Below are experts of layer 5 (counted from 0) of a mixture-of-experts language model. Rows are named router (the router's row for the expert), down (a neuron's output weights, with its number) and show model dimensions 0-159. Each number is 500 + 50 x the weight over its row's rms, rounded and kept within 0 to 999. Numbers have three digits each.
Before each expert's rows: "comes before" lists some tokens at least twice as common just after its tokens as in all text. This comes from a sample of Wikipedia text that the model never trained on. Tokens count by the router's weight.

# expert 12
comes before: ",", "%", " |", ".", "20", "–"
router:403492510573474485520549470558469459539465547478484546437431452471486534462460456375490527467512428483499575549506499508480539429458397545518524504534577546579482441573648548490553525631483507413507497507532449540548496499506435499579501526477470481398603405633493507428490535515526518459478531467565551404524497458412513485543432404475486532489500519416533568519435544522522531546496486573479477509515457520498495577436564521522524554452458401501424413560486469535428463464523517
down0:549591574549477498471490445428512400526552457550408573506547454502526565487469435531458462420442472440459489578572492524439458567498538580479503410550531447489423547422488506508564470558479503463556472425521474573518576503500558599502569471426461449485560456527417557462423518511509545480473485523542525533567535455492441579526460558543530488513489388455512461546538501543434441470549565444510428593453573414436597540430536488480548538535493569428537468485447459507539520490393475

# expert 15
comes before: " the", " ", " a", " UTC", " S", " C"
router:486508541521467487477547510501452482575426505455441424522524471507510524439470420417598540506510408538548554498502501490515490440483424581470497432494519620525457488465548547473538548494444432446547487486477538533533521594502463557532513512479482525431575486556425433460511523560530506493442523414538526450399367468448553501468415486452511544496533545393580569458433577531533408514489446584488481441507597622490497535524566541534529522504506491487408540620434539452463494411564500
down0:535466505486592547475540526522550479461474478493485537473536492489591513491508596525478455497578438506421443476458477431422476488483473573500476553438587509463507485537618507461472545469456605528577432502477505600433476461579519415466481516521463465493516452498560440482507464450510486560557470409502522676552570476435426472524414451538591574502468560554560398503516418486456520569481478451489550590519450419522518436455503548553466509525437525436580554471485525506529375494485500

# expert 113
comes before: "ly", "ed", " to", " of", "ing", " and"
router:474558520478479432501487457555542478561471565538490507520406476497465491416489402480565510531612447455480558512507445518480593511412373471497434515509570601526481448517523551453536581495471592445562482453527445486549521512547490547516397497469441475426508437526498601463466556508482442429564437486533507508533395503417490441477383488487460542538517570403645584482471469575499505539478461557488407455441513552491529599478576481508522555479483466473460508535493503581477462521486533
down0:597492468434422593533514501481574414469432511487575505537537500468459486534414503504481533423516502492591592577478523507478470506511484545562531490494413474475538512584468480495473541415480470540479534474564509422476446541543517484534551504561527489574558524479507459456469542428647524529582442431535561482414463424522415496451403473537571425466461440530506441604529516518493536503488543542473630564602471458489525407527420442457443503555565474496492469546397539498460537436479487

# expert 63
comes before: " ", " G", " L", " A", " W", "C"
router:446537532519471455459522460585591477572492533436429478399390471460466544497490462435475528428546480410482513539582460518420562492487451509512490365458496548504510506507524526503486506535477507499606557490496341548547540515536464505494463489521447505444589466489510494504528504540543487458499509463454655415436525530484532570580455384506406555605495503514569538524506521516461488502408497545466514476608467477411529437444599467509503525417478493560493435599466505546476493487507518
down1:518556438435393556453469590506490411417399486468515459536477445510458473578544472495527571458499560530457580510524539405510540535465476557501524525508551517497506563494446518513526505442552475522494528460474434400543557507469382554515477409489433624585562502508472460570471529553512545488520506504509530501505512436471549620517498451434595523507453429518603440552569471509548521539492556462510518524560457516485500412574401605458426512522458476481426543596473532420460542423515506

# expert 126
comes before: "==\n", "==\n\n", " ==\n", " ==\n\n", "===\n", "===\n\n"
router:461513540572472495433534416588540405515422597389491458521480470488548541461423489482552554517504464508515496580522429504439523487415483551542548474491598511541450434539566518453546513558473501450499507488445467494583506589528485520592539543387520488508554441586393562513467630563507452480442470524485547395485458407425524492522481442472496580544538521435601515450506534569446442475527494522513500409533506557484516549446532476568551490438453496500392459548478487457491409492504504
down0:471540505489502549629451498586538452536537508469505438459636545534525413492581486478453457460444476504557540511525538487474472480560584459523495436519559542478503484590547553480511511516502451444590520532503584539445427448438522471502503445458533402451510531482535503495491551458544544493453491455478573393492441533451462553609551434458436594523510414493495412551470517475502471457474483464491554441558584502540468455600557443492608505510525415425540501511419550359524420519465509

# expert 59
comes before: " |", "–", "20", ",", "\n", ":"
router:501498508517492469495513441444465424467430518504432499500453436491510523496471503434541528484474432427565540559520486516449527366518434505592547516574565573505390484483565553479587494573433543473600522503487500517515659507531428552599487539478419427500576482515455444432519502509529533436468505474476564540550542523432573457496504403459510517518529583351479539434469510576555424500403501490460502487512502525460482482462553550615488563457459462529524497517499525530371476537500535
down1:478480496451454534466510457557570477553489491519469473482457470442443512458491454497503472490492563519430494461540560493463667544534498408623471423489458509522505550523483511538379481477531505453515474561542550523499507603406481477549501499525587571586498550459469392615488499595547432515547556504534456599516468453546433510560441534470482538456443478439468482484439517533402411559470450533510518417528505583454513519616578521494480502484503483516462487467514433415511603416459438

# expert 105
comes before: " ", " \"", "20", " MF", "19", " DF"
router:397497553531477445481549414555524498534489522456448522472473478412520564448426486495455549451525437437553578543478450522532570413529499514516502445516486563535447369499515498521581580575409449461530581518496509635494576560479463530624532568518460452476541495525441454467544522535532500413400500462528593390525530487433495509540442501431519560526526540468579533487424567570475474439517409490456490465505487550379563490484486476553501487446458504581505480580454512468460448497523517
down0:522501517504566510527522462444482482468534507436408477513558496437476476546465567532564521490501501521609480516533483448490391458447518469577483489501433543506566566530469461520529477538580547546590595395525540545557526447514496557469527438456475480625473474490450499534449400478451516477458539423530530496485419515548489493670414528538450448501605613553441591516535522396533474497497494472465422565479551496426428407425543507484491493504517436475556451589521496519569442532483475

# expert 111
comes before: " to", " in", " by", " the", " that", " with"
router:477551576549401416502482551467547442508438547546416398472429432434406533541456396405513533467504475486520544530576518487467474506524453505517528468504545587529388477550549540385599550592443518457531551463541529550493598537473447513583408518570456436497555499547471522509441510544520480440495452495498538482487431524450454511541431435423474527489554491484632527551447532573563442484475465500460495509487575488504489452477503593577498508496503470510476515513480531535466428395586548
down0:550487500517466468437520410484525454513465497477512425484438575514493470578520519503448460513517488404553490512564422501500495531491523617503430458538534477465497557501460481617465493486492588530491566504470517541487525488541405485404470542479509423507430523518540443480483627388569515557341425489487549471488501508515567499524512486385493533523477570479490462554506449444542438447456573451487488462491570573502487513571514561535464528482520551524479497504623694405496565528524492

# expert 90
comes before: "\n", "-", "\n\n", " /", " (", "w"
router:509585618525467480351527478541421479634532475413497496523524455493504550498479531536561482519560478489560522523565493602490510425507460538558459428488531519477506504474530525444527521522547531472536493446403472543517553469483406577534479502415491463481516520562466524451409535507524468535444555465482518401500473512406556507444471447490451505507530537375557583412476503598625405465457426587465429503523516581432492580491560477567482501463428518502474501532409502540527463516496469
down0:469494478541575427468500452499415512513510539430520548492516497549462457379492447531551490579539446507573478419457450502521470487498499444469468628556466499530506461423532563571513490549436442463512506568486573518467552447500481477482537520468563467519454499497516468512528504423477531528503462477541366484502452464527491402504356524439554532527440658452428609534374568442472603509571442481481520440484567587529506572460475479556560506501508437511431545554494552531483457479545542

# expert 69
comes before: "0", "1", "2", "3", "4", " |\n"
router:491498485587512483503553448479498443540501536475518458489404410456487554515484484524624519461490408409567625549513476514433550449528403609530486511528494527524460439553514547508548634526469464490599476487521459537513590479539431561569466608489457444495616496562485493444499489530496464408434498448485579456493437479474560425585399448495476525540512545434550527450427492504622461491448448507466482518569484541451461490462560543508526547456454449509521475601491532493483481497571482
down0:501467469471482472518534524514493597476528469479531490512530417452519515584603512547492569417520515543542480505488486368578451560643513478529458534536460500546558453480464420551524497545414493610470562518437494418502508546449438483589523550471514521505535553439427532587474441406472545505434481537497578488480478465406523527602540502465516524431432448520462495536495480459590513558493549537431439516501493489563463464607518556419430425509554489463536548494518437642519491565441473

# expert 87
comes before: " |", " |\n", "|", " %", " /", "+"
router:480510480556490535476497434511455463520503490503578513527412392557507469497476447468547552459434454514537500625561458523487533498514487452558504471470570542490448454502588565510522547521487446391577486433511480576580539497552467593485444518529490464417519448548466430520483634461517426506524500573491521455525468386424516480541496365403525521542554503393567504453387492546458454454517479591474430501539477530477498502467611576491544568525474490441488465558416536428475476437503501
down0:492419518514468662515470539508500460559487491526498408438449487511450567481458485542448616503482502564448508456486490528488646619468422557526570542389536508517513568473476502461549482547538409479502526539476502517560445500500558505434483486419501526524530545500493478466499490567521526581461498390526505475468551447485434404509508505470543460461478501398534440579526418478496478488473453552492442500488387485608533478519489431563627478483518456473510534633533428523475493521425553

# expert 104
comes before: " the", " to", " a", " in", "ing", "ed"
router:449537573494460480494523458489543475546442531562466452542417490513443524467540401529595533489530423510555635520517451494498568506458352525477421528468535584492464498510510540440599576519514462479593496411528506517524487549512448536464383484506425458509534484549503472506462526559618471476532524502532549451434444435444425472491368479455453570516535533428607551523420499568489466521455464486449484439484480531482530558420541577532495531503477409521395496558500512573496436532522514
down0:553550525538527445499429548518514456418519477495492654406489543437390546480528467597467471437433605518530612476475540610511509483451521572486536445468481437511537529537492466500496488563423439432501528534535544474525499547490489451488515530577608537505482528472421461392485495532543503537533480434574437489461426416453473411442401488466464511443479542497428481579598518535534524480567462551499444528586523522546538442589553527538394511486513483537531535459431518554528512438506510

# expert 77
comes before: "ed", "ing", "s", " in", "ted", "ially"
router:464505503485438474474496447533593395564429492517515471509416489503467463469494461507590502490521433471554572556531448581459534527392400457479431552536634509528490459547471529487581550484507504478582450427510490494547478483501446557543448484461463451472523391507530518436418559550598472492550442489565532544510472465461441414458393468464547547507512564430601535558453471483442533510451477535441411463513513516476464589458583531563555583479483403460458498574506503565433475531555552
down0:474496474513435477496535388565507547490511492552503498482552532521408489456444514452409526557430552439543458529486489559632580467438507508437406434491561530517479578564506510536468552534481472456475524490476562504524575517446500423485554507540525461545471473437459467508623513460528459475432483451487432507585509456451509497507424509421584529496530400466498607434528632517509513604509478489532452437537442527436486482459562541573481557548506571504483458480554484438586382424410523

# expert 127
comes before: " ", " |", "0", "%", " |\n", "1"
router:450536477496503507511530504471475473550448519494473488522438414447476522487488509505553507601550391410540604552544503514505573470485429584548426504551533572533441368524554574500488487586511437384572509478493469485505490493461393576549395601520509501495567496577421490536514560511578506483477530469468513394492511496505577509530487440467455516547533533417505556426422508534529447410499471602469467483465495523464484529501649510482489497467453499512445460617389504475464490547511519
down0:523596492454507518451523476489514529459567432396583471454463541440515509526522541536392458547457471445380454504584519561491474544464532459530518411535473459521486517603462503507460443592520459453550524567447468555519445546449510519441502419546549560497521476564486474413601496530483453466497509500515520580483437471541502535453433463493432439481493480645455443530515442511629489439445494535477606619570528569448575543529536458489505518554550441451501516514532559499485594434516556

# expert 118
comes before: " ", " |", " |\n", "0", " —", "1"
router:476574519531497513498531526496460454544468482526531460454469392412386579427444542523553505479534426470516512546546499530440593503505439474608458415479526559524507500520556570522467510582451511434630538422481417484524537494593395596527420567470476540493541489515475481444512506487537439517482494460539519470502460439518546519509424430494430521572563608397517522443509459532571421450501488585472444484559467496463521526446630512518545563412422467488482428554466493498449452503514503
down0:542570473453412618529498503563547473451509519489513474498461592499522524580511519542418478504465501382540489548540623485422548380532429576495436563433534508510487440512489500552530517453555439476487500571457500490562513476576576484515575431478439533509556445475499372587543490522451450455511508544503511609475487444569502468502439446478512353577434431483517463549588495482539448493552473464450582491502513441470458489486465506581576466522554589536473500485472533604528522518485522

# expert 97
comes before: "i", "a", ",", "\n", " (", "an"
router:505532509498452495448573477476483423449510575467459481493469467507492562525461452423589566375505480413511512608531454544487502476478452496613494580499487566474479474538509519511620559556519517486636541411467509513507495508529351498544479525473415409472542504476486450499488604500604440436463515454459538529530502500519585460508495484422456457480550569453513614507392547528570420523463457507485483497570522559431477523489498504498549504530458442571391464492415558504479505473566526
down0:502466462589512527472617497552564504565459413540496471511456451493548490454453474438365480466408517473457489451457532507455470457592479504597558514445534517473502546540473494585569440515518481529579468492512485479430485525509442418470437405504540545470513557533485505487531516472485449438516579472417547472496420576575437551517602479512569449419536538568523532497438513637483513507501468505528482495488580464503523493397446494474548477604524639455446537412587486444482532518466568

# expert 52
comes before: ",", " |", "\n", " (", ".", " and"
router:490565550552472494544607466505601425492487551492511522495469495453522495504488474490478535440578477467473494569556487568475478463424393574584523538572509585471478469471511537459529619460447529481594517449476486507507529524443360573503457530484406419474558482546423471446467530529524507446548471433511569526488539546416566517598489401428530515520565531510578617454426514490513424466505473471460429479535519517370485531449538475550539523421455381497500444498489523512482528473570545
down0:525457560523510484566511521425553535513606493551544493634487530502509535486478493475417518514508520483484537467499485467497460460493529556567470451493510565534486503481589510498606543426420527468563520429437461397457423538500456447493437609474500464577399508526452407433511527459607473603424483397606537467462506496469509430456505497540601471526568527532502536344389456527490527444514474512478445473437486520508480545555530436494567511512411467486466505518450504592548513547521538

# expert 26
comes before: " ", " —", " |\n", " N", " W", " H"
router:515490530594529497485586458488481458523471561442496504442432428428478555542492469458567511488537471466514542565511504512406594485491420531517499457524544554515485501527544553477515606528477458460633498511492438539539565546494379563498398600524424477472606477501476469474520490533549454447409536427516623433477478475511542472511476397459510489505521542430601529488460503479587448476409441538444441530587493513434479546480578483502532530486440421479525469580452483501467454518637508
down1:556449452512470427499516427514531482418479570374595454523491501511461419485511505417526470465505456510436610465484509513494502603518463519467476569453578521509512541542575469533491483606447507489512551506532506500574580628550548528432482490484509576496538506466396578492533580555505585393552495541439538463449550516456546481418528448453486532486501548437549456511442533410629465493486496485445516504490497485507548525555445535485448460457559534578447527495377448561451485470543608

# expert 27
comes before: " |", " |\n", "0", "als", "1", " Pe"
router:482525519547507467497615472491533448560435468481521513520522448474490511532408571546499528437524493449501522593569521591393528503501454424571504495500510560509515411545496526555516511549462504494591480412514422456552494490569384564534461466532510463464550455605479511458525522501520444477503476455473604499431469474506535535454426378477446552562549533436540545409498490484534421489466522485464431426573485451435445555487616487575542512460437520522464344560432531442551454545498538
down0:543540501521462454429523419521492524484536576467478555446486520586423423519626524445482469523542508530487501419521431491578470405470631491493380483528520528459468564477486480511458486530545516431459436579553455554501540560467477566455503611397506551459405522583484529503401578567502472524419536436494477447464469550416519547573506532449428550449437485568465632534448466491425481491523506526525501427508469507593500604476540517518527515536561550488543463475481515527448459462501555

# expert 16
comes before: " the", " P", " T", " B", " Histor", " F"
router:475544511570510466508614507532510508541452484522430490515494490514435527483455475511457530492512464439500507498502539540437490448507495523519492452583510612529467426541533554541494514476426593444588598481403460553512537565509437527513474531541501525469492491533375448496537499458567495500429510486435473421443465476424600491514569435462378497571541585418487503445383553504497456442493474567445464422557539525484477477467642530588528534439481491607434418520429555528490451413519536
down0:481500562491470535456567544469428529503482482420493546526469437458494433586446435447546531560447425560486421614438458550489505432470559544504531524498473522479544534507486518582454547495495394535436534501386486406531483492455513500542575459562504532499533590597588523538568516515480439424559468442455492452474451539585480485461527487537540562547492506621551576443511513573485438499471497494520430466489493436530365530557406525375530512547567506442461580511447492488436528445508539

# expert 108
comes before: " |", " |\n", ".", ",", ":", "–"
router:522493527572504508479550493483456459568494554463473503450466418427470525515479480467531502471514438466504587565509484541452539487549391588556461488546532561519474453481539559465517589548470492481568551477508413531529590509510335607530390552481435482437586460566521491461507510555552495418479521453501597404499500486458558476513439433525481501495527557415555533489447519501622451466478473559450469523586474522414455497422592543463528544451440441471540450554439502471474457479621500
down0:440549575520499412545565570489513447546488448540476425570500501535567481545385499474543489488384487513434380611492552541522496490404511576465469415443507482533506404560406503513510429528546462446419605395455501474553502537458567428545461494512464526414487517509492453541494494512477534513476511482451569471487494500468467469501513526476495470524511372541482563386521494394553566480571578447528430429514536542534567502480527566472549519538520577469517446466478440531551555551446543

# expert 25
comes before: ",", " (", " of", " and", "\n", ".\n\n"
router:491554561554476477498553455492583430456436513501496505522485479510458489511463390390581530438518511466458505565552472483473492467504447515556524514568559611499433419491498533389520535518448516467589570479464466507557598555477419514481444495522405452438569445531443448563471530502630521397543479530469572498475481518466548507550472439483483517501606487478583564555394528591540443519436413476453479435525538518463472526491571570541475559524483427524492442485430482493403484463574549
down0:467464521597511524567443597507522526574561507577449533519474531597567564583489437480403457450511513538517484479440422490463462520490559351559531506551540566482462537498545498494480529507456558535540504410464487448554552495476472514492504497479504566427439409510500410538463521469529552487471447419490503445477459567450596433587454436488477526473502605569437579403466540463545534459530505482501515563446555540448543406481534445541544501482542520458429491587517522511546489372480402

# expert 74
comes before: ",", " of", "s", " in", ".", ".\n\n"
router:462538541547441530426519513493487439484427503586524469536375388469474499485465470504623513454420391480489531620513468499466471427500477433583529450517610617489429514483529556469507554508439492427572502516564494533527586525576461569540474490545488410473612483542446487480543487530506451438503452515517508522543376491527471545525417487425519469524559543483589566484391524508484425483497543487473490466480537530476467461416518571567518555469491426519503509543478569439457462475580496
down0:514544539527540464364457466448553516537594416461485521514463561448473499463456457556463492464591549459424509407590582536515539593526464462496470527564474534496496479557492510430511490430518473517458544439514469515486525515417489485485541485577517522558459472483531396578507424445578526488395513410525612558497482508495535449538458495473484426524633511467551502510493595502592431574488419536518475512508470404453495408435583493487469478579605542444495509540490511460534471500457596

# expert 61
comes before: " |", "1", "2", "3", "0", " |\n"
router:505487535527519450480568501478478428486515558557502543528409472448486583518498434488565513441605444411509610588515462536395527471542407561553464492485497586524490421543522503541523646547483482492578501439464514507587532488506412541525387542466414432490506497484472451469505574513568523441392500430534595473428515484521551465485497400480466458516547556433502512477401544475528478477473466485472496502638553568439464534467550517486539507479440433565521523528416475511499479532577486
down0:544391450418550597444523520512515519477526468486543489428485526456497564500512527574576496566541473439460494493512482517463521500518424581423549557516392453523479517403387513492477576453456398540443521461569417483562501480492459623480517492490516565487591493575561445500496429660476491438551464494448492547501553513601470432464503504617497475478507575470582447532533571449513419491429579448504509590523474509507519521472472444474541473478513568444453474553554532520483473453483551

# expert 7
comes before: "|", " ", "-", "|---|---|---|---", "|---|---|---|---|---|---|\n", "|---|---|---|---|\n"
router:455511531560506486433535558510576482536405517508507490501489441388525519511411486489521532437582457469493575506553497540450575413476462548525532433522535609533472438529542517510549542531473425460555463524475522583500580553527431527502473529510468505486638521488413427485541500562537490358442539494487548477410418511533483459535490439381476485519510501438590505505484587488550462455466423467498470436564532575449497448506494485602545497517399418512481437626443538493449498494561527
down0:535514474558527536565510540508553464495554560448498495443523473397519586539572444482517546479500602514539469479504495431517528461445393501438463505469497528436565673563481528447455478430567497491557546528575463482439461491478504365460534492551458528480493531437452591512525432560463491472540491455481431562451526496517422567499410603506524514535555529501487437580494417479551509559439400500555511439543514540490521612466484459491498511453471457399452438520528509484497514487544349

# expert 39
comes before: "-", "|", "==", "The", "===", "In"
router:466495482481480442507525485499497489512470529547508508473482475504433483466465413462557533425542492415526524538616499586447541480450487513531451494512527592559494429571502556549597515568500422411561518517509457541547580546504482567533491522495490488398615475509483493456488518566532492406505447421522571424414472460442546435533487423435474509559522510409548512538437589503512490424512465575495490421536488610401545492473540470574662524475493473493421419563438564479460503496520570
down0:477541559521494537464348533439532391497470489530463420476517449547474541609557495601518486482576415570497518461558512464478568517488615506508549500429559497481464553533424509540568492557483602496510497466523601534454474508497507596462526487471429416556465487519473517469411555485452443571607451492549542479489423535477580469614402480500477460564436534440460488567433486451518464509536490502516542423439448556512457452459460551448450519499496519464548483531558615435508534480487463

# expert 9
comes before: " |", "20", "19", " -", ".", "1"
router:442509510525485438508526510512472465511455527455478502507495484457487524506491468418476524510513456447541561555495467540454518462471410525510452440518467612561461377545612559523571529583445439445536479469502414565528591509538443510606495504502504464422598475571485542492487514558554519408463494453510636366463527502483554505535519394462503514494538530398517561421410545479530488417457443521482506503506529546418483455455563477527543579445434449572485438565401527499469418513559529
down0:485541432450512498588506455466479538489505530466395609435493479430552510507480529507517458513525580524578434495578540563469550495449548538633486485512450459490525562558354459457418492555505456539446561567506590487386524525453547479493482440527540478524472530432522479462537487568457478456533529481458507533552478490598438468453485469486536550433494426535487521473588520484519441496522479488525547376624461545517433494480512518396545509491553458449510576430580578429437499547481604

# expert 72
comes before: "′", ".", "%", " |", "″N", "″W"
router:485528517491491535480479538519452467589480565547486388468399431388495543420411555552548534532568426468603552508484484526450631455456400546519438490545550511524479415606488539481536456612448463352552534493480474496536460486490458560574499547463517523528617419564453558441532523538455486482440488449448503414526453461463484503487484478421506512541525562386501497457522509538478447434530501555482470510487504542509555539481544526524585537466433440485492508594446523508450509515556515
down0:534503502535415439503539477512475560440562531457531430533576464454334488504454493556481503517463421486507529499525580592480587494459418559503476544488443490489506445477577510485481529518528519535489488504542426445428504545537559395474513514553428572515552496510599482487425505470639594544520507451465558511525510532544462520477466564457374613487494574567541601515552437503549431447427494545507450364463579532565541464466496554461491490484515529433504444520503553487483475428538493

# expert 117
comes before: " |", "0", ".", "5", "1", "2"
router:429510506519507508514545437478482460574493527505475476451394447458452515521477488509625514483558403424540565529542487539456539481542384535494377465493467577533481445499556562511561566530498469474570542471522459582503652517560432557519427570502471481463570476506546518432501470512529485424444484415510601428454496496494506530450484453500400487559521597396493540448460511474565448461438504524457458528575488527438486506400568524479516556435432503521502476595449549511427490523591510
down0:519522548576484497499416462541526450516466521432491516507458539503476469544419504501501497456582499488497451552558531517463465424425588411604560404533545442491482462436592543507559439557467464430501555595533515609449467541534525478488503635559456434445437494482528533509372527447448458488465564532527474538474417416501500496519589484443491527452478500470479420466580439578533493551529425552530453464462530530631513419530406496525453542469541453476453485545528475465529573445550445

# expert 82
comes before: " the", " a", " his", " its", " their", " these"
router:487530558507472439474509455531475484546478498501448413460385483466427565437474467453572543506519451507581547498487523541409528490424474477531479427547530573516463490485512539462526525490420437457538565522488410563540533586532528536535481580513489507507498482535462466518510505517507427472440420393552537441435430400437512359512509410467454530643553554459493513476479530460535527514397469599450506427574536548498557522522618498541547504485488436517487524581520580568458424468584496
down0:495618536557451468548500543454572551552500499588517459487607506406387539475451487507498499526443530516536496429534445565656541466500536559439523505434471524522510438439461519522592481545372517454497472443448520558473498539555567457462443478423480481504500511372468466521497530443640473473495494485544430475515486508549516495423499541505509505459540560493489548571490470535408486436509326461527457479495447516494470523540561510542503508498513484593537492484486424505433588546484585

# expert 103
comes before: ",", "20", "19", ".", ".\n\n", "18"
router:437507519522500462557539425539529430491436543520479535474480447413477509477501457476599541507552451454502500541536529478410479419462401568545547516531540568509456455510603551462515574522456504458597560519471526514529598500485427587591470549441417453492521403506482465451470481556532514437553479426511613480499520483480492496562454380457466464518535612420498540536400536516525419501428516543460436517504453592448506529486546508545516572451435390484513465535520522571387470457532534
down0:484514495473548473501540428571568485498404505474501406475458483536427503488642524481490460488519499407485520542505509428462513525521506444480579445491452490526496559588472499370493519543575459532560434497363486510537478502516512454481496433496512532580563574535486538473444514603527374415623490568486452525525416547614496565608536560459472436505572511529564511518490470467411469495451493573459491510493530456459422547422495498482367475492527537573561536456520513487466507499519498

# expert 34
comes before: " |", "–", " |\n", "/", ";", "o"
router:440484564530497489508549491488507442570519497505426518510458445429493565538463502479566510440481440431538555498514515623411489457457452535534487469541550545507503461464533534526516600545459543488583480398470426531568584507517422529526438498466419432508498480521507466478518480572542506465506492437556641473484518489479587408466384430480517497491549557440536557511484552462612540515407443501470408524611498522393439557532578474513560486398378544525517479501522509536491465475580515
down0:409478546418478446465531537508615421459448505424487464428513429540464547494477593689484549556467529468569474455559487521521534418481469523501458556490391482486466495522500482527453490477591508552412442527449457464514460418522452521557514598477517493555567509432496544522427512459574496473506478497465542533536537484619506363546497541576457515530488505538517519530508437575521501567482554452527569533513561529492512472421496417519407483509510500419488424433542529491453598543483442

# expert 110
comes before: " the", " ", " was", "other", " addition", " first"
router:511556493464458449499538460522485487531517575539516469423429478471475599396390487440525532564503480494493527536538457529415513534421505506522442511519513513586493477509471519462531599577479574486570574491464500517541486505549412497502418443402488490424515428575430495461441572522556527433529506446559605473474464419469521561539429412475437538578522557502508557575453539528514496508474435571470420409533489570477530469459568487548624525456507382549468408506543573482467435478535509
down0:477517442522506416454529430459532508412528495457469401545475456481518439521503464466400477497545516486523540532509457547591411412531592657506544424559581546532475505479434481491520519559495460484557450415519533482538560470535550503578601470429504521484491586380543459467440532541537418379476511429578466483569510579470528539472480484523484497501492477583486484533489556513497407488458527465492550455474465420472448538489533514507471499558455533496603519516617431566473530596470558

# expert 67
comes before: " ", "°N", "°W", "°E", " the", "00"
router:449572498479467457517460512539541473580498551521531467446400470466477544369460530533488503479613418472558588502490503527486553436414386523528508551460498462476487440534464526483528515555477471447627574497459527507540475506535427569534465516485474498499569435550442529398524599511517441472516532388467513474462441493462485504534440453434485496557553514387516542453478505618462411525472454569494494464483444584510618601476541514505514560426457463494486521580512612537436515482537513
down0:579497510460487391467507464524444525494478468569506473562491503523487541526442384371497521445488517577491563460511513461454446422466551475501495548615562519529495500475491486444419493432451581492454537543474506488436558495478360545463489556532480597503548546492525425506475617593558485476462464516528514432463488439514529466590543484562467569494520473447468488622548469627457520529469446524512580387475536541553502445569562437602477497505487552463474501479486412508510553505514414

# expert 100
comes before: " ", "-", " N", " L", " W", " A"
router:506519537570491487484552485537597492482494518462470535514486476439469602495475453432504525430491466407525583538519476539471508364521475464579577453512481639509442463497526530473630518542459472487533569525455457594513627533503472544495483508517442441530590499486468441456521517523587514408476518463526544482499476486431452481547384462434520485475559504456597549510382565534506442444452401502476509423490554500392571451501512469534502526451475415595472454538455510493428472493569514
down0:592549543435465448496564582484502455530556524348503527471415511517558540442472568529531573497540527406493410485438463499497440455572530356508493545529537524475440482487573521453508556506516440444441535532466497496427496545418518492486458536492443558526477596535523478547493475556468576480592482593518535566573461473447535494435474473514522427484548432440469406537435473519548551510618553519528555395479459499497596530504525454519514520514525510528496498441472512487405355531512541

# expert 86
comes before: " |", "A", "N", "C", "L", "S"
router:402554588571506469466593483492586455512491584507531488445473441472451565495476440512472528409496414421499517534593463513451502420504381490579494434509503555523489469501526522518519542550451502491612520439485478539548573587544448551499512530479489476478587483507500471456552551522524516409488483407506617514406472489533500555535457382480394496611535547479521571501451510482507497480424414514484469470552478482403532463500533528600569513460364493535500428552460529535494482520554517
down0:504601418538595462539517478477480465417524516468495555465563545509387537374462434575546472522490520524481501451507488502467461497509557474491530449466488524524508514475608521510483531529432499604466487495542488502470476508507445478384465616530570416547506466500496503490385503438602549553430525482474562564531432492455585494535419516525444495471603516447533466564432502507580516573488498510494482600505439563505558452465487448416441501479530451592525501499528485493398512659466537

# expert 79
comes before: " by", " in", " to", " on", " as", " with"
router:421526506550485501488472546485455422581495510576541461467407471441351478433460396434552498438513466462523497517511474508500588488554451487551455473517504490529490516519582568423626568573441495390558532494541500528517531491541450546623438535514476472494572492489475557475454514533542493462540424484548484481368451484441440500466384490428491533498530552403588534490450561618537494505549408515456456504493531537509502498441522561518563518478492488477492507584450512545510447465580581
down0:502590522532550462526429485489517454460430518606458498466543430541482530555533448493540559525557466516420513477467406486529441474483461537456455595482535533516533422475559468417599556429458550532521542509449429380364585458546526500461496422580493518518377527535461502561524455503449469406534634531521542528463469512474618540534469489553523430503511503543464542481532550561579520449483531484477548470529552469478620420516554493507444467477578533483509541490545429499444567490458523

# expert 6
comes before: " ", " |", "v", "ts", ";", "et"
router:437519525514532530545580456462465463543487497549503519459512447428474519496488477545593543483553447447459539573591485529447515485521462474577473501527475577500482498511590554460539549544454480485608528467451546514484538499427363595550459620507458495510555423533431462468535485523543496417546467465458590533528450515512533438527502446387451486508561570424472547397416524478504381470370490488495422495499511552423475583484588496578479522413468438513502417540463494534478468525535565
down1:520501447542444492497562485519451489527555534599495559538558567514444508479509520523451314501377561522408523489509454414469564539497446463524425427445589432489521475505478398551494399484522546490521554508502475460457402420580501485544503481493517489581487488563548628418581530485484492584501564526519515437383550503492499463515553531557490410423523442454501437452520485522528579508482526408494584565542460529525486445550506492536542477487500545517449546470509535548576523534457451